Weights of a small mixture-of-experts language model, trained from scratch on English Wikipedia: 4 picks a token.
Below are experts of layer 8 (counted from 0) of a mixture-of-experts language model. Rows are named up (a neuron's input weights, with its number) and show model dimensions 0-127. Each number is 128 + 32 x the weight over its row's rms, rounded and kept within 0 to 255. Numbers have three digits each.
Before each expert's rows: "comes after" lists some tokens at least twice as common just before its tokens as in all text. This comes from a sample of Wikipedia text that the model never trained on. Tokens count by the router's weight.

# expert 35
comes after: " |\n", "\n", "|", ".\n\n", ")\n", ".\n"
up0:101142170141113161167148132082101189118123148087132142128139112103101130109093153125105159152134138119189096114115079168131155133145115146157094146135111075085139077187138078135160160127070166166190122171124096166115177124125145171152205162131144124149090098107115176108156173153159069124189110103090129117159174171148155195184147124160138173079114169142124098153136166140099158145124
up1:153165077117142070160149103113118098136100116054091082093134135109109138033075147128158095149124114178159118098077088160122111095176153137046137133164170090131094068097144121142146148126107128106146132147079115153124123136106153153153175069182173143121147067154094156123088126090144135153143114146135124148073125113130138134075121123134164116119157028147097136138129137079148137136159
up2:132127117153084143083128146081121138124119071100082115158149078150137145184136080110163145137141149128164105156165101129150133079129154130176056151115159101089104114152121094101091075124117136148139097143133106153132102069102110130122047173038117115157131158156104076126138112181094125155097130136141091132171152118104134117099124122165085160181099087095112126070154109145178123126088
up3:095130139101140109149125118133124149195163154134207098182083091152092138121112176169126145152106147091128116160131107130098077162107104067145183148124132143135194088172101166127117117093113107133146139114156072104141122193089179164111154150113167083082104134093136066144169139101155109177090136076107149144161201132121123124157181159188148126096126105184140153142184120149152122100161
up4:119160108106092113136158162092142121148132161119083139123059148090146149111111097125117151142138109118110107119114185162167166145153117179095192126182127107114096022129113076123127087121136111164135131108087188160180115134101165179150149107099110138183187143151192093129060141116157151124165081160062091169133131164098150166108151139100059097109146124067110166085178104157121166106159

# expert 42
comes after: "\n", " ", "–", "-", "°", "′"
up0:093112122131120133123163061126128106138101108100108114147103149099110130137142088117185120129111076117118103134131125111156046090103176095117127183166098158107089081119109124205140130148145177148104116162176147134151100111071195091093125166096136196127167164143135108095140153083140211148114116099156118187121126125143142097132127105141126068118075123137090144122144133204138159197149
up1:109127129117088127082143077135139114152144114160134114143153148131163082121095094166185131098134114133101095146186132114109098112189105141116163136079053165136088099124100110179142155136132119121134113132111110167090147108124149133082053123074170154167135148104187136071108136097104194173150087158136108166086113115143146123138099094110139137083176130164107145122070151104153152167101
up2:108142072168158122088099098126117121135065164143113143146122133152159140118148115145144106110174217191196097068152106168127126095193154135142112106096147131170050102163164125104139121148084165104179139120162089105117193156136111146152115085110153151116133112062194107166127173167151103158092095136133170095150101170111134109114173118167048134107111154090086121133076188144125115145174
up3:132105155101148124130193125113149119135132128071123073160149094163117151066103122110159119144123104119079155104179116142130150179138153149133128176030154131162150133108131152161128166137114046104111091126140107149150037130173177081152174147072145123154111105119070120182174131136148086088134126092113164113093139125128169163111169150150124130133133150218157130184158102134139138146093
up4:160134159125181161150166099133174169108137150138137137118143105091060156156155121048102062113139179105134154114129111141130171075134151132203127147140084140088100134108081072112069119109124159106169177135064143082137117051134151164082140134099126131118145119145110120113126169107170125160115088107123124133125131092150137148153087124082096152133192082180072169131160116089132165107115

# expert 17
comes after: ",", " and", ")", "),", " However", " well"
up0:131149105136141193176115140139109171126149109139144130099099127126132134070134053089091139154146111122192092136123070145138133101109120147075088099135116108176192059124127136138122166173206166113173123183217123089131123120144139142194120089129153107126084108136122130086147107129130127152162030200084116154149131102076146106101181129157200143152149146106094118187134134122158138155129
up1:155157134119113142147115121173071144103138121129143137158153145096062147122186099134095095094108137100105149121118061148127111155124103120131141166156134075138086042152166062107101101109117100103143124069088114059096153138169169122179098101113132118112119118105150091109120145128174119127126128125140135156152120124122085127184095126127111115149149094108101096053155139079124151102091
up2:131095093091116063128092082141149106142106188034158143146117127150089095095106115127134143107100079194080131163095132124131138131147172111094109117150140095114177096146124138132085073185154146098126108123134143115154063204117149138098117107112116167097124091148086101177147101158089145150074128154064153139124128149126147129136182160167076109094109158091161098149109115151123104125171
up3:118133088148174114151140072106082094103112112075053121124103160049130146172116111140136075137122129178093179108067129160149172154127153165147075178172089127128124117144125080140146079125159150110160126154139181114130113167080166132166101120144112106087068099083095118146115091127100178108082179132107146151160089127088164104100172170108075080112174105079115092132166120130082153166186
up4:122131085113185171097160080123088104148130111116143116118111111131170157112120170130175117161109084129179120124143130080121105127098123130114186099175155158101138076151105102102136100111156181101132110206100122119101108084136133081108085072105119111056089122115090096193089137145124092129127131194065158127132153122134163113062168132139136167127131159135141122100132129148057116147207

# expert 10
comes after: " the", " of", " in", ":", " South", "z"
up0:137085137149145173101090157160114194102085112124115141176170053158095171133099096121102083123117103169126105099094143073117130126176151088100120111205067183120160201092149132128069127181190135157137153167119098138153183115075098091137146039152121088102147144113123111160110130140142173113098080176103029118141116143122150119154153132165117098143123134140083043154166123117146143099111
up1:118111127097106156136132109186151142117147090094116133094158085133103159125088088166155114156175118134153107077052091184096183111135093112110156147163100162132085138104163087114101171167125184120165107111090091176114108088129097121124100130143073106064145143113165103142124176157113136151127143161120128110153161118203181105094104085133153109113200098142139128194145132149103125117117
up2:107138103109137193123110158138119129128141203168147104190081120094132231143136140102150127091108154123124178070057138125147174125133120131073093142122211074154141120120084152094181145126185086128131165073150126096141080152123136142119206107169146113110125130076131105147136190116101087176101140109149118141088145159128118191131122142138136171095171090156079076135169128120094110137116
up3:126121088140165107122131167082090138142122202118093139187133116147088113128098123130133131103152098168129133124102123110097190112104123189087208128139187150087083094111144127129081166071109164132135165140138176140123148099133134158100090141159155151092087156127148128202095157131106078148142103167097216134118103180141085161120136130077097133112120135146152126141131127083093119129123
up4:109224129114108143137215119098108116149162086132152103138078117084094162113150101169163133154140106076167097089142110156102142132107115119132122133172152184119109084133089148156153144105118091151174121065121109105055123096117168125105093128158115197072184144130205090130128101112134155133135101128131180164086157179187144105123169116102156136132156100146156156157108138133096109212178

# expert 34
comes after: " of", " the", " and", " in", ":", "="
up0:069133120135109186130155132062138134164165157118187125138093156163067153102138130077109111133090111131149144097133089104173131119117153196154113177189095155070069140107112060139106177131107124103138092061124090139090090163152067104157119109200131082087152099135167190138150150081113084184132097214106118126099146081157126210163099155144102158093093114125093112127158112147090098109125
up1:102180131131128128078165129167131074107082089131115121170078128084138152131120075141078081136128133129174122140109176122190138104150098122117162098123089138074188194097117109141120145155065156149146150124128150123099115101086161122125063103090141116150088111107132114150105086108125161121134145047101145146106134156141179151119102152142100175091111084163137071095128141172099177181142
up2:102069116165115110143172180130176114125144074147197087208066121128147179110094109150080098193092165118162082147143124091142136095122140190205155115160144102147113143123129097134090111108125139142093112119064141167100230128042090056074116080124153119155105199122158163140158088088114126155146108096164117142094110130173111172092069072096091108092107093125136104184158098147123069144167
up3:114175111130115127119164082063122135086127143148099117107134114084120110157092120118112132154073098146168156126101083119123110160130157108176117144111083144091111099128126108162101089137144081107177203047152082126118064129088112163154151157146136098152150133165108093157156117125100149133122126148164171143120087157120092092124174076154095162186122115132124161183116149155158117187106
up4:128158083115101078107154114165155152132193123096143142078063079087081144120147124131130111139171126123203134130147067179122160109094183141082157126152176118190071116139095177176130113111106140140131148120163111102161112155142137125127120135170142137099076117140097124132064197121147043165093117128109112137121217129166122123166120183135109138164110076113060059117136156147068116146127

# expert 40
comes after: " ", "|", " (", " vocals", "18", " Season"
up0:143154087177160100109111148135128108072111105065068130124130100136134096166149140128103166117127120176122146063127126159152094139139133150126148166149111167142145130127103174154086135143126093170156185161154157094138053173128040174170101102165151090151083134163129162190110135139173144120190095112094078130144122121181149147107166159137178182132125120164101122108111148100132140113125
up1:129154118163108172129105157111149122121155122125141126133101103073186120108138111145170158198172156057096105128130128131202175148101073137080047129138149115096159083126124115177128125126156163181159105110117137136131161189090122087189089148175116090114110143207118104116099124116140094187147111090132145086094162132137203194074150113098167145127135064119120104102077141139147109094154
up2:155117101128128177111140136123105079102145100128168109116125089132130111078153165052084118091129161154174127087080095184156126096155155147104117123142108127089113102071118081121113153150160137101105135116125069139051136110189054108067172151099168059111146138131164139158118150158177160127214147168093172076119151090138130115110141087190105165136139138136146147141162168121109118102160
up3:123105114160145140126088149118120157101108123141098127126133121164162106114082100156153115166171161180117089128103118092158205138181124166130144126097166165194060112092096151110090094176112058130174136154137147121114147157112123096079161148117096116066110106131094126131136137167178105161116112088143135127077107118138163116102151131127133149115097120152073171091189133113137144108122
up4:172118101085093138054184085107167142130112128105129106141097109034100191076153144124122153189173132133100152095087087144163106082136129152131108144148140161125177086122125103136099120127126155145167115105156180079125093153114102134160136154152150162148167143159138117060132148112112118133159095085170082168103096137168172119057090130124088127152154104164133151101094117153102100122121

# expert 8
comes after: "20", " |", ".", "19", "–", "ō"
up0:093160134156119152134155117073145206128144138121182113214132120138134194112077113105160117130111156100191113125141140133159136149085159128172157082199136063103181176073123155108158100172143192120113143104120134172101146132105109116108120082086134144107120153094127106129070163151183110116107133184138182142147090131112124142134110124090131179142157141131149153140143131132097172169131
up1:150138121142117183096145073118181168126128137100166084155120125167134201088131125093142113143144161098130111106148128084186140130125118138208082164149123152049148160142178132120129051200122107077124122135121171130090165135132103133109141063068133170096116142097115123167096171149198125098094146217124155123103088168132137093125100112136111113092146096131133144153122127172108141108127
up2:095128153117182150127109088159140177093123080143133148164095123132138139068101155127145101113101131114115128142103150139163097131072162167181113147143087117167098178106110079091135115166124068121113108082136100121111146134134104120136158076116149135075133114188108159098094153090170113092117146140113171155191093190167121119159166093143172155139102144151163114176146137147134147118175
up3:111146174121115115149126154121098176190120163140141149148141049160059143117117145170181094111137085094082116126101151124095063107096122138168136136148141084125158117128157139158137140146085132129144179118147139137057114129136077109126115097076184092122106097131122153087095122101087092144122172098138117155176140141174110144096125113125132166084091165185129156129148139081138109161150
up4:100152099139155097097140111141138142095050072091157087192118125118136149125066120150139104177105162126158095107141119160157130117148145108101141122122110074125137179158136138143135170138150109119172129068137118122156134177118168094094159190099172094192134087069102223162172171113145151082075144224135178157146140099150121135112127096070162110154120165164055116131143104111113160163083

# expert 45
comes after: " |", " \"", " ·", " The", "'s", " by"
up0:126154142150181143166081171113124197131108089158154111148109095153201129127100154121143123091134075101121144087132104178096142101118132088145153127164168129114113128136140113130109046105132102197162137100114176107084087118138169165121188119123146100135146122143111141141134107151127102092041147176085136151123173135109099115130172130121169104123107180081107120196149160172158129153114
up1:109104173141164135189124145146143099107197131162095147159095140110067160138123171205150122126143142142196122110130096181210036116142117167131152108153081066140092116162103133081120152174041115128125126119134095141147075143101129153155118183038178114135140146168172097151113108158149153143094150133125112133139135123126163131123124139143120185149095104108059128133185144139072136105125
up2:170104085166126141146083130079131129069118110124133112163133098143138164120126131116149120129081158112131125143095071080118117106085115088157107117106088153093115100111121152124106069086164202149104145145130091164098105114115150093177127140102190160120114079181162152107100130133102141119114041141151112190090137071128124110170137144142133143188097131116129164123137120165117166132121
up3:051123159156160120123152090103149108168181140135159093094100075142103148050095122126122094107102151122107130073093058124183113141120099151134105151155116140148148107092116125122154159130165107095164094173164077144134110143145093117135076146106135104078109174150127094083145146191141133150149066136123163116123102163142185128127088167111078131127163104125136128177195149122099183119140
up4:069095091095142084046166066157151126094144126201141119184070126102064176168114135056118079165133119117155146130105118136079157127138105157158165174068071104147077104109132188182122111089131104167150136110082100111133070144106154108096105122037123151179121106134188123187108158084122134138074080143128169115105142138122118084141123171140145056084170137157114077145124151113094138129142

# expert 3
comes after: ".", ",", "1", "2", "3", "5"
up0:129162099101162096139152088123126130115107116107156069122133070112091131088107151141068151121072143130143133088157143129136197102061134136158085167149112226135159091141163144181157082112167159132177111152174090149143131180169115071140081104115138175084099134128121158168081138163099115168148141098128117115167108169208157143082098147118057176091073144166134087131125105146071114165155
up1:133116133170104105111138085144185183170125113118165088107118130150119123123103104116170085144144069132116165109150145112090156103178191148105090098110152101126095174076148131142124191168186109145187159085097121143130144135125148165121133074053100151116141116111199089120094145114112155110187111117088152130113136119093180105097094164158185167110104080159081108139111145191148131153175
up2:078106122137144169139141115091120141135147132097092103119137115141135101059131165144103109140154184097119135127114135144128123093130155116152141161137162121104153066165183087178091125101072162138109129149094110155129109189129129099151132161101166077085097180147159102174082171156154165145129133120113090124105103134149130182074138156156068204154129110123111100208129122156112131137122
up3:105137166130096113145135140117161141103154072200131113116150096171135153148155128151115129145095108124125131091134183162161113121131122135135099111138108090106115127150154128150149181182138135096153160126101209175121134112078181106141133125134137068130091151114071202205107128164122135114087100139135170150173183124074199112088078097130163110086093130135146152201224146147111156094108
up4:095158130171116128093174146153137167075157098106199095126131083065079162181115142111154079137108101127108114105117117155091162101096129116172117115143151117135092131134101136079192107116218122099152104124169104134087152128055128125119174125143121092068128079087168156164111145089118123159125130170102130125126140110167134115128087145055143088111169151126083084111127118128086109108148

# expert 30
comes after: " |", " ", " (", ":", "|", ";"
up0:068106152142137177144156175130152121133171144113125122118106114084116137114138150076111130141056150129103146101063100128157070114140137121101194070106129115116102092072092155139163106153015100087160148122085139133074077080143145140097134083154153129126162118132176116160100102108127224166147143102138121151108107123124141108108100132112156114137169132185108025082143186096148146144112
up1:099128166110142131106107132086175140157106102164150112135142086103060156125133114128136176184130143090101166115109089132134106165120108161187085136146152078123130084129044128114180136134164167130097122146085159112081095160091154109186104154125124106119175101173109084141149177138118238115156130145158100192173134135141149100102099132147111186132089140126140118173142123146161126163113
up2:095123086145136142104077171061147123116151129183145138087125138132092136127146153143092143138120087123158143126137041159122058081111138136125075069120057156176128129145206164211138122128095122111186138046131148109089173173095167154132134132127134080147143066167218144161110156157082084106100108120046132098087099113156114122047112100129148157114144097135109116173134126159112077172167
up3:133095163156139130081133111183096104085102081094110122164092133144143128055142106154150152098136192120098109109163142148162174069100138182088106114176122161166166120100089091090080085119145114167075102084106187078173105154151116125197121152142164082117114186132220094141117108144173103168117128144140114137144147167119211118096104117101077120153109163130116098142118127140142161119159
up4:108133166150093093100137134130116120175133109145114120147106115081161144141116118148049199146144076137141142135101132130074178130082138119132069152101069151179108143132152150135135125193100187078114103078167087172110120180098168102154141141109092101122139103149092121120116135169134099169126085185090150142147150125112112089093100156120090112111131167066192145167131148086158131155186

# expert 49
comes after: " |", " ", "–", "0", "1", ";"
up0:055130088175131160151120093120130131171097129092155103152084128138112133050153137120091151146141114133105124107064108186215164113082177104161163165170124118176131094101091109167137147158093128123115086151148143152085064142224187136112090151082083105093132150129172155152118157152148164169082134163093136164072126130143194141102102107147184128142132083110112036160206153096135129174143
up1:103176088134150051096132158146154127094088054139160127104125092144080073099126062087143139158154194123116132101112144129107225094199122081054147182122100135180052145163090113039080138145145111148171087162137113106098148112127114089162124095114137093117150137144186138150156139066108148171139113126123110180078129105169111135043125111195160146121082106148121124189138161137100103089078
up2:098105169096158167115132155074074122091179103135144119089079089141168184148159128140152140139062102141132115149102099089146069166079136170106174121134140139161156215133090103192166141128157145123146156172092108128155130128093124118131157101111177078154110092159134096116130148172132062109130132155175160156140099135134193159118085135063135126131133086176143133090110133115108120114123
up3:082147152111143138096120099140114144119166131148131107117066121127165098146064200130093150115114102098173128116090094178116128086135148169163123120115072096146196096127146172193219127126105147090164129099150098108152076123126150110098127168114093084073138113145113116113162183170147118155090066112088177105178120163164161120123147132121146127108127114178110135152202162172112116176090
up4:106147042187100129170102193059168135111096080173133134164128083075133109126106145140043151163147129081149152159126126177137156050121167152173122133115176163128125122153124117113145163106103115142159185127196146151111161149082104156160108126138160160145154083199139108119087082096156149135107170146156120164151137125134168149157158101100064071147167113129116077159113156154160137164161

# expert 51
comes after: " |", " |\n", "|", "20", " m", " Championships"
up0:099174126095154200113118087137151140132166084158085092127111124098125143060128142206073114132089109118148071158125129150171099099169103171146093133128142156157103112116139129137171234185103094117124112142161139121119069185157096137092106118121170081148128085154177108162190066100193123118094147129166165138133152137102141152168174141148154120192163172125096096194168150149162154107149
up1:088118094149097107106131134118131149111108052164147116078152096138110100128121078078138145142123145120127113144155132124146101155104119086141192165103155124068184130192170138209082125086108139072189119079176109145101155132182135124100119095163115155162179120120116149138084139185149137076067108151077109139170130158115144138146136135165126063141136173163157118136170136184099145154091
up2:141097076096150124108151142166127148125155140124140104123085146140093176099092172135136090124088151111117194115100119164082146115086071141169112091080056091175081128142141104114170098195056100172144165143106085164091093111147138107102163116106149144155125141098127133114074111142104140112140153116137154106098105109146072180091108134103095095163039136116141110150116159132127136173141
up3:132169096133145188052162140114137167109160109132117143117069123127102176139136107124163079137075115120128146133136157179123099096131126160123136117088066078124112175122073110139151112179123104111131160134150120104060138092148106114116141093106160121142116103153190093129125094108136079123101135162163098076100162198089072111136091120111146142124079107143154182078152197160129151192124
up4:058141183126112187120175103121170159140099161156171099113108162106066173095125155150117094106102091094093135108118169105123142143167114078185176090120146143164173154124140126191118101114109091130162139116150115154147102147181089127131069176112124123140073086120049120153148081111139153155173150096094132154141202128099149211123188148152087079158140153141095100111071193117170129147152

# expert 60
comes after: ",", " of", " and", "),", " such", " University"
up0:093158061148202135095161095106148123114172151099139095118118117104134155178130095130133065148103132084162098125138111117154096157167128159187079086122090115086127108146129194172095131089157174113156126193153119175121137185119110129112169075162151085096117096076149135128103105117147096146094103144117146139111146124132150112134147121141139122111106119118089088101190150114088114145205
up1:157146140152156139080114140132182123113163163155149133154140113118110107132147137122126122125083130062158157171120089097112134161143175142147080080143089131172108104155080152124110113144155108112116196104163124131125106085123123205075133164051093128186153120148116122095165186111097104140115101148169132097128199171144163109183102109114077084123151151139071186130133122103132134203135
up2:102155139102131132062115122157147124160129132174108108123120101068083174136169114114116061140102152156167152089132144115164153100075136047138110071065160110156157145084096141158153161122181167114154151133108144147120161093140139110139112129134094200140075067098117075100140147107164091153138143126138132127196157114069145144142156131135074137203108163123124084147106131135099144212135
up3:110147105195123124097102143160141099088127125159099088102117124116155158128145132134122139138120116079133095065144124096171159110103147124094118159134125112199078141139101112135113141112046164092155118172143142093062155123175108145114183066134153131153157159170121186128096205116208163184163156111065130107120183146149126098134099150132124138137090132159079120128081159039144136097169
up4:131117173142116116151138119069158157149123142122145136104080123129121076108126083146109151153102109038157154202090105146126132113106140166122091091141126201079172142149122139122076149185096130141167126101136138119088148134152108099058104110125142099095172120120155106172147150217124139145122158201073153117087114198168111108090122126125064123036119136183142176168154142126137105117142

# expert 38
comes after: " ", " March", " June", " January", " May", "19"
up0:125120146092148125095133099159104154085127131139114120138131133083154146124084094051139119128123171112105151121054134184177067164175097112070099141118118038066143061156154184137140067090132091135063125131127163151150119170136097093179115105142158135073102140140151127108156130175154116137123154134120096139112129156169129195127205120141116109121170143098136146174120116121194148089179
up1:095127062098174094076134091114169105116100116129140144153092105154139144120082159139096134133134141111130165122107111193130158150153173126093093129057110162096074075158150139126174076084074126097145100139163156129177108147091138103149051099113131070123144127132131127146133141190133102136154142136125099107148167102164165181170158201149119099107140089119144112088113102070103093100157
up2:172071149092122167105176138180141160119161121171147098151117104066108161105132086094086118089053110108142095108160097146177101066185141148092129157149079171119151122190070184151156155165118072106108157127105149109146186148126133113159132203090092082136089114133152114133174083177161144184124085142091120099185101138170108084098125142153145113142158146113161141118110158151169110135086
up3:063163113101140152129147134097150132176101094164114138151145103134109160092142197190129160162148128139143164198104135167135154156137179159119124138126145066161094103120122190115154153084127183084138173116159176132138149150111153118130118145133153079135060140161150128090090139131084083150116165125146151114142119114134173163108170069032098168077114161166114169135128135137107154111095
up4:124136095100094102125187114076145142194170159055158113199082079146097136145095078130126049197101077116106152115146153170085185132138112122140114161132188092135104143170159116086109124158121097154151108091064158158163153117139115123114101185119155172111168098171148146137107140120152118139107050174110132105081139102139186126111175138102134160077122106089146081091147134161070123177119

# expert 59
comes after: " of", " in", ".", " to", " for", " on"
up0:068104126165173133054135074066174150141100114176144106142113106119131114099102107116193112187145146142132087069137096086159173102151133083178130153120192118151129129210111099182105154056115139164122062115157133120108112120149104150149109161112129141131113092103109145210102100146116128123115159142160159163183160138146217114162124129141140180063083109120113089098170160094135148139117
up1:135123136156101090169164140137104110052170102166176131115122117084079158151136140148095103133117118111095150168107118138106095107141113159154099121114059122173152198100073135072141168021139103168137184140192224131116082182148139148156127125130116178139134175113152165117083166138103170123090071196134101179181102138113114134098140146097128107099172092110094143119112111181117153090123
up2:119164146142194144039181116151093118082116099155077198160133127129087134109152143123185159147150163134126104128111068119150154108166168135115139161109135152138097098097124155150139181140204184138162131200176144134104145138122059128114145173120166152132151131138128117118119137175153151121170219089180163161167139150159147172167109095129160142170123122113181068105112133099135178132137
up3:124084122128108106170123199127140164130158129088059162123141109109161137101109098103135135136167141099135151167110155166111107140123137149157167172165169145101118135086125153139119120162130170155077143124068199146159150111102132158136113118092065151097141161163111171093092082139142108132144140125134110110133142152158078132119158109139157195144124147119141087116184115152122146176132
up4:116130111104099122154157160107201143113162113113153173138114139080059126124105025060101114154196137116100169135082158126089105145149146147154098153113101126166145160098070197150136042127099125107116174094109111158151087118108155156129123111139132152096084120100124125077138099135115144157158065201129150139130181125110182136084094114185167113055115130180138183095146140154143153127156

# expert 54
comes after: "\n", "-", "\n\n", ":", ")\n", "20"
up0:105097119167088153145138113123155110125122076172146137096121117139087127105099068112159088132101108132115061144125094149151146098100200136098098108127147173170149126104122136093104179078067127080156140117129177101115157128174133117088095158102143057118112131103131160125137180098094111137144137097141122151044113139189106189085128145145110138118112104151144127130122152142152101158136
up1:128177143128178155113143108116093120131126126148155083128101141107103139119134078198051103111105183100108120083106106115086136131118110138090136113167117126161076087070111121096121116136223066133184111139129101142180078102130157129137207209136156173170137147140120186055098146085169188158140113118153175132135144099198150139125149177091151104115094091110096110081059156108159103115133
up2:101117149089157079159120099122136119168152098149141121132094091089089164093141089137112125150110170062080144111093123159133126072133089163082139183103141170159176151112131125129138183122074124066172139153164102168124161124156150131137114039138139149164037155134109092227094141151068140124137117135076106123115162176140087129108142132139099181157080125150187132162083129066140115186128
up3:085083146117179089097121144082122147140157124124137107149121094131100096125136072198100144174118130136117178116124133164127175153133134109080101127088087119118140145090143101185133185183112122122154187139156144150100157166173181110086139155130145116092077111170206122189130154125077129153131102112138113183058173171163111133071173130144133177119149117125119100191093121149072112175116
up4:159161115167100157093139095148141152108125178145183125067138150135055172146124100129052132175094140084128137130151116163111142116176128136141138163113156091130112113155150134145107150087181107142120168128150204063138131165109137153127117131151118074124129176110176060127129141102129080141123095110057082145156186085144158207169151148099092098094161139115118167098182130082141108126100

# expert 5
comes after: " ", "–", "6", "/", "10", "3"
up0:101153069141123139081159111148155177139136106142164073166128037098128132104141139165109128104039122127175099156089110084143176083160155143158041130077117139107074081141094137146173163155131148060152150128143117123129148111121097145048111083142189132137140120109132129146141129103147142119116130169139172157096158152157088151113089153134122125095139121065158095168129148105138129102155
up1:092148093135117161120113158161109142151127107130143151113120162094055105132129153124038119143108123078146134140117124168130103121139169167083149162096135171135099212089104134134133104109141061118143107116124154167164161115140139145081129083128112087137070142101064102202045105128154090158095091139094102163146149158131158042103091067118175102123158105202087117124172159115159188146174
up2:128158158180164186094148185158152139126136107163131103164116135107161134117188105190142163130119138148123090139110103135117168095155080116062068121162113072110108102165098096125145105139122134175134093141153150080083196179079154123160139200153134103071135157185196093152141077122104117142098116055149097150159110131124079181152167170096083122112143111123187084186136118154091171172092
up3:134118099140101126109107120192161137136164114116097152125090143130158141109116131091132133170102160131097079098112121105110179146174102183127167173140138158142137160119146146083146152112185123081205131168140152148179096183143162118138098151089165072100096124130106135105104158157172180189161165059136089138095167174140119083147104092115165135076084143123084164156133097093131151132120
up4:148147092119143079099173079102156141128075147112181090176104095120095116105126079119104118182120097040183139097101120161146101147132136099172106110104148114145107064176155142117134154123104112128117127122147068112135093153103153113113109167134116171102116085105104118153119143136137148106121075156095173150141113059129134124111144136097088130125130170143059107126132140119151097132149